Weights of a small mixture-of-experts language model, trained from scratch on English Wikipedia.
Size: 13 layers, width 128, vocabulary 2048.
Experts: 64 experts in each of 13 layers, 4 picks a token, a softmax router, a shared expert of 128 neurons.
Training: a variant of Muon for the experts, 317M tokens, 4841 steps.
Below are experts of layer 9 (counted from 0) of a mixture-of-experts language model. Rows are named down (a neuron's output weights, with its number) and show model dimensions 0-127. Each number is 128 + 24 x the weight over its row's rms, rounded and kept within 0 to 255. Numbers have three digits each.
Before each expert's rows: a language model's description of what the expert responds to; "raises" lists some tokens whose logits its average output raises strongly, later layers aside. This comes from a sample of Wikipedia text that the model never trained on.

# expert 37
It responds to: Prefixes and name starts. Word-opening prefixes like pre, re, co, in, sub and name starts like E, Da, Co, as in (pre)dictable, Paulinho (Da) Costa.
raises: "g", "n", "vi"
down0:093151122093102148096127130163144141123152085130177131115120113117134093146133147149120168159121115119108128088133079131105118129128114115102138108124140105181098137120125132124189074165139129109121114098135139119138130152099145166173151102118146179068146130134122149136150106114159098146116106112125114145113119101128129138105149104098096155133136098142099163135144186121154139145182
down1:148143102157146076117160109129143104112096142150147135091160154110111099164080124143128123151085137070119125141145091143125102139155110146119137113132126128108115155158162121072102122116116136176133134092108154137148172116110148122100141132142082123124102141139143132149123138117134109126129151156102125131137111096152125173118099142199110097145154118167184169094127130107114111112141
down2:145099112092100111140126084154150123102113128119124112109123103111101156114130114103121141135076154120136118124138138173115155151097096137143084141074127118140143105150119120161131106133128132141098096184122122175131105138197136106176152130145124182104108118135148097119113089134158103121128086137137127130165133133138082116167146119136116126113150138171120165134155136132180159091111
down3:107141107102116145149144106170077152115135089127153124158099116118101108161126127104123126116128091143176186161165103154141097114152131148078140111131168111101137125139101142111127119138116122108141139125156132147162142147107106121161125120118134109096131144129124173212113171127130090135128116110097122113115103097173113152112136157134084088130117089168135122135117130157151120093132
down4:149161109081127139122166128128118160097164188125096152113130095111078139132102119138106097118095135174127056127120130113112134132083129100145147136112169080127161129115159098145106128094163141185106127136138162116159106145124109123099137142113121128123144125127137142128153132110089182131162183116136145139129115121136114085120118083141106122134138127152158105163113118157131121141128
down5:131082141166053150153120179122097128166155099108126110129135113146145157126121110123136133198128099084121148116159132105103130140134123096138153152098141132160113128142142154104115146135093123132138148127127128069122180124116101110089128119111121162153112131121150139151109141094154099142152114110145103125153160137114106141129112159113156157118104099138140123159120146074162116075111
down6:099164093130144115146115123124119151098127148160133122134137094137134148100125153108126094157131148125112127126126121073124153125118114136106078100095153166101140118135118106085126173102136136155115132160160089141158107087165081094140163139106143122114125138133095114159137179115151114165141110088132134111091142137169116146105126115181154138114097130133087159171168113145110136169139
down7:109167133132160147133115103148152134134150090166145107134115139112095184130156149119114136068126117108141103154152179117107093127100127111129147146110152130142149112134107131164118095133139088113177125109113138139136119139132176091137139156122113151145069116083099141111077196114146083124109125136104141098114125135132157158140133174143120106130127114119136094117118121101144119183121

# expert 25
It responds to: Capital initial consonants. Capital consonant letters starting names or words, such as T, S, C, K, often after a hyphen, pipe or open parenthesis, as in Trash(T)alk, (T)imișoara.
raises: "our", "ex", "op"
down3:157140106110113096124115110140130159087137160101152117132136083111114141116150103121129111141107106152113166134119151140120116148169148141142136117122120135081122138133153124155147140154124128148089156111127167134117173086173113142103122119148107115121063148083123087116159144189188118118148151134122132125143074117126130140095080118118112139113131163114161107113097158099119184140115
down4:107138129125122094119101124141137124113146138150129127128138142131080171126114143169114145104149094105112081104143113151113113124110159199163123115146136096105122110167137097136113095115097108157142123115074145150162131169158114138097090114127145146162173128150152095137127125105128126120136137119140143160151112130166095111086130131162087094133142118149179149108115131106128097098190
down5:113103154103157146119136125186144140133117087139168115120126077166122117089128110126115138077100156077093139126126130151134101156124075102102104122134155147137162140110129155148132128178141151105099130149128091147123133074125116114075122112120114139142143110092148122116131134150156140061129116106183151128146109113100152161135092142155118136145142148168134148159126125153115145146118
down6:136144093105138098102124123136111150132133138128091100115134186088157120121132112112135178110100131133185165160099127161121129142130184099119155140153131155084116129129110070091162137106102148144098117107172125139137160088163137116132139122148122115157114134108153099169086115165138141142136131114129072122104124145150106104135116103149082129144122128163138108111136167104096153130133
down7:099119149125092123140132180129192125163120111135179113132111122113160097114105177103122172093134168139137130146169148141163149116140123108154097128139119133127054135111110081130158102165100136144149136136125155064107128097110125147127156137106137143108140121122133119166111094097076132152128100129134121151102130134149113092095142122160133119129143129100160120165092116120130115145118
down8:098134144110127090146136142165121150122116130121124146078145087103150130110136129150128107102090126138143133143158124061096088106175116150062115178088145140120121129125154122105114132124156138126109159128126113101149116110163134107143150123119148147150109054108141109158090158120124131122149147107153079115115109157163127145136124108104164165163121119165130124150122170141145128145168
down9:116104118129139156139178140160147147104134106115110144100178137142097113148117121115157147139143113132111153135121171121136117132112121140145086154104115075139155127145136123157097120124181131096124132130110088140168104116100091128142052118174120143128110173154085136137091139143104134135066125131128106092147124078135126149157128144102160102156125153132128139160122092156137089120140
down10:131123113104093093147103127122161161073138119138095100149146127138137097113108123156111127107185142124132099121141086157084172104125087138116162154107101141153169154121102120144107128094102090118107156097158114156131109123158132126131154155100121127094148200103136141143134122150114130157140161114104103118170137163142136076145110128107129147117138109138153159083147139112143159130136

# expert 1
It responds to: Word-initial N/vowel pieces. Opening pieces of words, especially capitals or vowels like N, A, O, U, E, and ne-, as in ne(xt), ne(cessary), fe(ver).
raises: "ce", "ed", "m"
down23:094142153117133143176131145107121104146145156111147122128128137120099075108159124183113111172127131096121120124164129121112128132144116149147109107159143119125083188135116149150133096179119123103085137190103094159158112118118153108140123143124137132094165110159134103128152099107141113156120146162127162108093152108087173101092088113131124105141120082133107113118129140157149126099115
down24:183099121103145100070120141131139161124162129085126166135123110148134170149124122122141141155104125129127151133127119125157109108088135107154129123113187104146139097131119110122175144101156155135132137103081149129115109075093087134118124071099114134124102146117181127148104105164131124128145123140158099138097145119090123131102104094176165126147117123125095164127158157145127137161141
down25:104123118142109116088160148145129126143159141134146117089114098151137109159135166111143151139151112166166111126153125131131095172137137118145142133119077124146086119120086093136103121141128151171123128150148093155127143122111102138152107135090086163151134139170109114184110157119117153119126130110155117087144166097122134090164105097102118082076127128142188101122096149114137126153119
down26:163173132161145095088126164123131120109118155101100142153065100134106138148118127126130169154128177129138104072103116181170112148126088114127152122136135112160150180127122143132143104112105148114116147097139122134154148136127142105123120160130111170131160137149133143096139120106148154138113092113151151092139140093132134105094136137147110087128110126127162092090133058111119124124154
down27:098096130138134152126133145141097171137123170134111142160124142169120152094082138148139076103149122146090077166110123120127062156139085107123100151155111144108088140161104080120103162114160115101147134117144170128155094136107134141150127117146134134093115111163112129167137120117149130156114114131139163131159122146125117145127126130117138114063129126152093148113126170103154120110164
down28:119095101111136203130092129100160138139121128141127106107123153110144111122148087079161156095110135101115097077140146142124151106127101129121146137126101142109156186113150142162141125184117132128130083156118159121133077112125125143143136163096141129105109145163126118151167158131120106107142079098136086134131102108110118155172145133129123123128144149162149105109132135129112185128153
down29:132149122152158122143107118131153092121149146137133155110113151114074108143143095121108104140089152102111144158148141160092137135113129144125118139151127095149095090124114098117127128114091142155133106119176136099144080140172174103093094123139104135096119069121140121111147129152154106130144162119165130121129148103153102084184127104140192158131128172174127124128104119133138125149098
down30:145113058108125136124179108104109141156159096099121140108125149103127170125100135111137102138118136141106124160120114172108135155128126139167079121141142142167163127123171111117095119144093114118099090131141127143142123151113111115128134145143145171128131103107152151112093148099147111137121095112092087149139155162140136133153066132150073132175110134109130126145101128165137161081155

# expert 7
It responds to: Line breaks, table ends. Line breaks ending captions, table rows and list items, plus closing symbols such as %, ″, ), $ and table pipes.
raises: "\n", "T", "A", "|", "D"
down0:123160133116156106058114135117077171095154114109162094164125157128130116135111172137121117171140145069102142111168142177078131107156112109147160159108110103165122126120131147136098130115116134171107130107139108101095104129153144144144128145107108166078122132153094138128139104133116155136133160119167113153140140134118147162106140077088129132136112126144131107106114137118157113149142
down1:135159096135131140102108109094141140179138130151139095125067164107107138117139155111114126111095118130143160104162150118121106133137104143110147127170128111135096155141092122120124124166150108156135140106091136156136118137139139135145054140090118162093075144156104115128108117113104123133133097122111150115163117099140136124183156132202132144145091111130152120158106111140163161108158
down2:122116096124140088136138107109148122129165137096111127137100131161125142079117171119147144131140090132154138099202157149159129099115150162148123098132100150112160141175144144156172103142094106104075143111108136128149146162142154096153076109124132148151131118120130079123141112105074141126145154148103140120156149145113132146085131074145150101147098102128125117124096109116130122142127
down3:088144135171139092120083175102164123136160092115130099135135105137138108151144135138171099148113144094129158128112110137127111104127101110132086137141105081131097124118128096114108115130137133128093114150130134127094133084181146106184146113138158136125117146146139130120093127132166171132127114144151176144157152098101158100141116086092115131130148151162080165142171110144110120156106
down4:129161143099124139124125121115145140129157113143132135076135125131086157117128086106084105121164090133141104102127144161121103109146153128130100103116107152105142115112109135137145140095115100139087113187148119083116116139132146124158129141143102124163163077067142152105151159165130161132102105113094131155149137102168077160121162148139143153162148151138133155101177112147136120102107
down5:107129135126175114204083120118176109143119128141132108131116154111136141131118142094112137112147134147128120148092143103106111107103089142111104080120134074105102148153115156124111146115169156142113126154136152165156158093167143124073146137121110149128110131132140150073115083108134155144115141155157130134121126114080126076129137121099142120127091163172162156144119116159127143131124
down6:108075158098139161120131136132121130133145169143132140090125154170120131105152154094174106093122138148099089146135114118088141121124126131148139130103157135174138099111136130153143085182093096114143129094139114168148118138158167117160118162106117144106180152139127102105105140080101167097168115070098135111160116133139138134140161095083150107113129120135146123121124120129122108133116
down7:123184089162149145149159152122114075143109121111166143149128131147136149147078095085100150131113099050125134141105115128113103154139116099112133152109123100152110155110162108129155195092138143092082180130124129092132098121143092125114125172135116142113157114109126108164126106132127101102162112118132118152132141144162139121148137158132107147144133140119116129102148158133137105160116

# expert 32
It responds to: Place and person names. Pieces of place names and personal names, such as s in Crossley and Massachusetts, and North, New, Charles, Robert.
raises: "ified", "ally", "ized", "ical"
down0:129111109104153121118087181134161129129124174126105126101116206129136105135150116124118168102092127131147117093122126119130097102152118126117144138131132098122150121167132155135169093127103134147098155150137089132113147041164135089133102146131164140109188138139148139147149122150134137156120104108125159134111136143123119076133152091113127143097117133118170113129149120095127128111085
down1:168150085109131142130167128125117134093133186131133126140149123137135103144088134126166121094150167141122155109123103138087126144123133122106170134118129073134115114135133138152166164135092094136100103105145124144151168209142137139174117101147051158107100083173118136112080138125128143113131122137112114130133131121144131112113149127098124126092143102134138138107123121104095162149129
down2:125129183106138136112135150108153095155099083136131107165122118103156100122134117173189120141113111114125138150140160141129169115111118118093117138163106124161129118091114146162130126139096127152092167103194127123107113129094161123106132113160160094137163132125137119155135126103091097161118115113123138123087167197116124128098157126092132155125117119110111132090118138115153131098095
down3:167163137116117113172137147103117125107125149157112130102121144116139173103098119141139089127133086127082149117145119128137086134157101146072162084129157154126185151129169112172153127094165131111095145127105131140127096138130154121097167149134103111119124115147136173134104137150124107111114110130078135097124108082091138120141098113161144115144154117170100166140142133160091129115133
down4:091096115148128092121157171177166144132118129116132139153100115132095133133102166115119135107154137124115111061132151155137145118124140162114145131145146136151110101152081100157127093122134139142058130114137166092127120114154085121130141152140124104096135138121175128118120051154121130155153152175140134119117146141112132133134164110111127107141120079104138116134142125118177132142076
down5:183146167120129109147125084108135141058135130097134128122150101120130129119130152129177122149134149144104070139119156099154113127119160113133118125113119159180135135126119090141147142185142146165137170131116122094128112089080145140146132119104105095197111143102139067140149122108158115098127099132127129096108115121153159140098153144130141127131147138147123120128108138072121117132112
down6:111143150155137151104136133106176149160099091123142141146170126101114103125156115158150086122144134135128086123110143176148141169138140119126159090127142135146165159147139125100105136122135147115109113113152120152096134134081143080105162084143087109113155142142088111129133126143105145110131129149073101123155150141120152175123115126107084119150160085153164091153136147105120100087111
down7:100124120115119120142126099119110103131111095126126120132143122148088132155137160085107100106146127158098170123125063174102132136136129143142160120130134126076107106128130122109129228174141133166152156107119146128142155126138139174151098141121123132144137107136146103095127127062171103107110118135145145147093120128109148131147092129138135130162083136151114132163157130094146108143128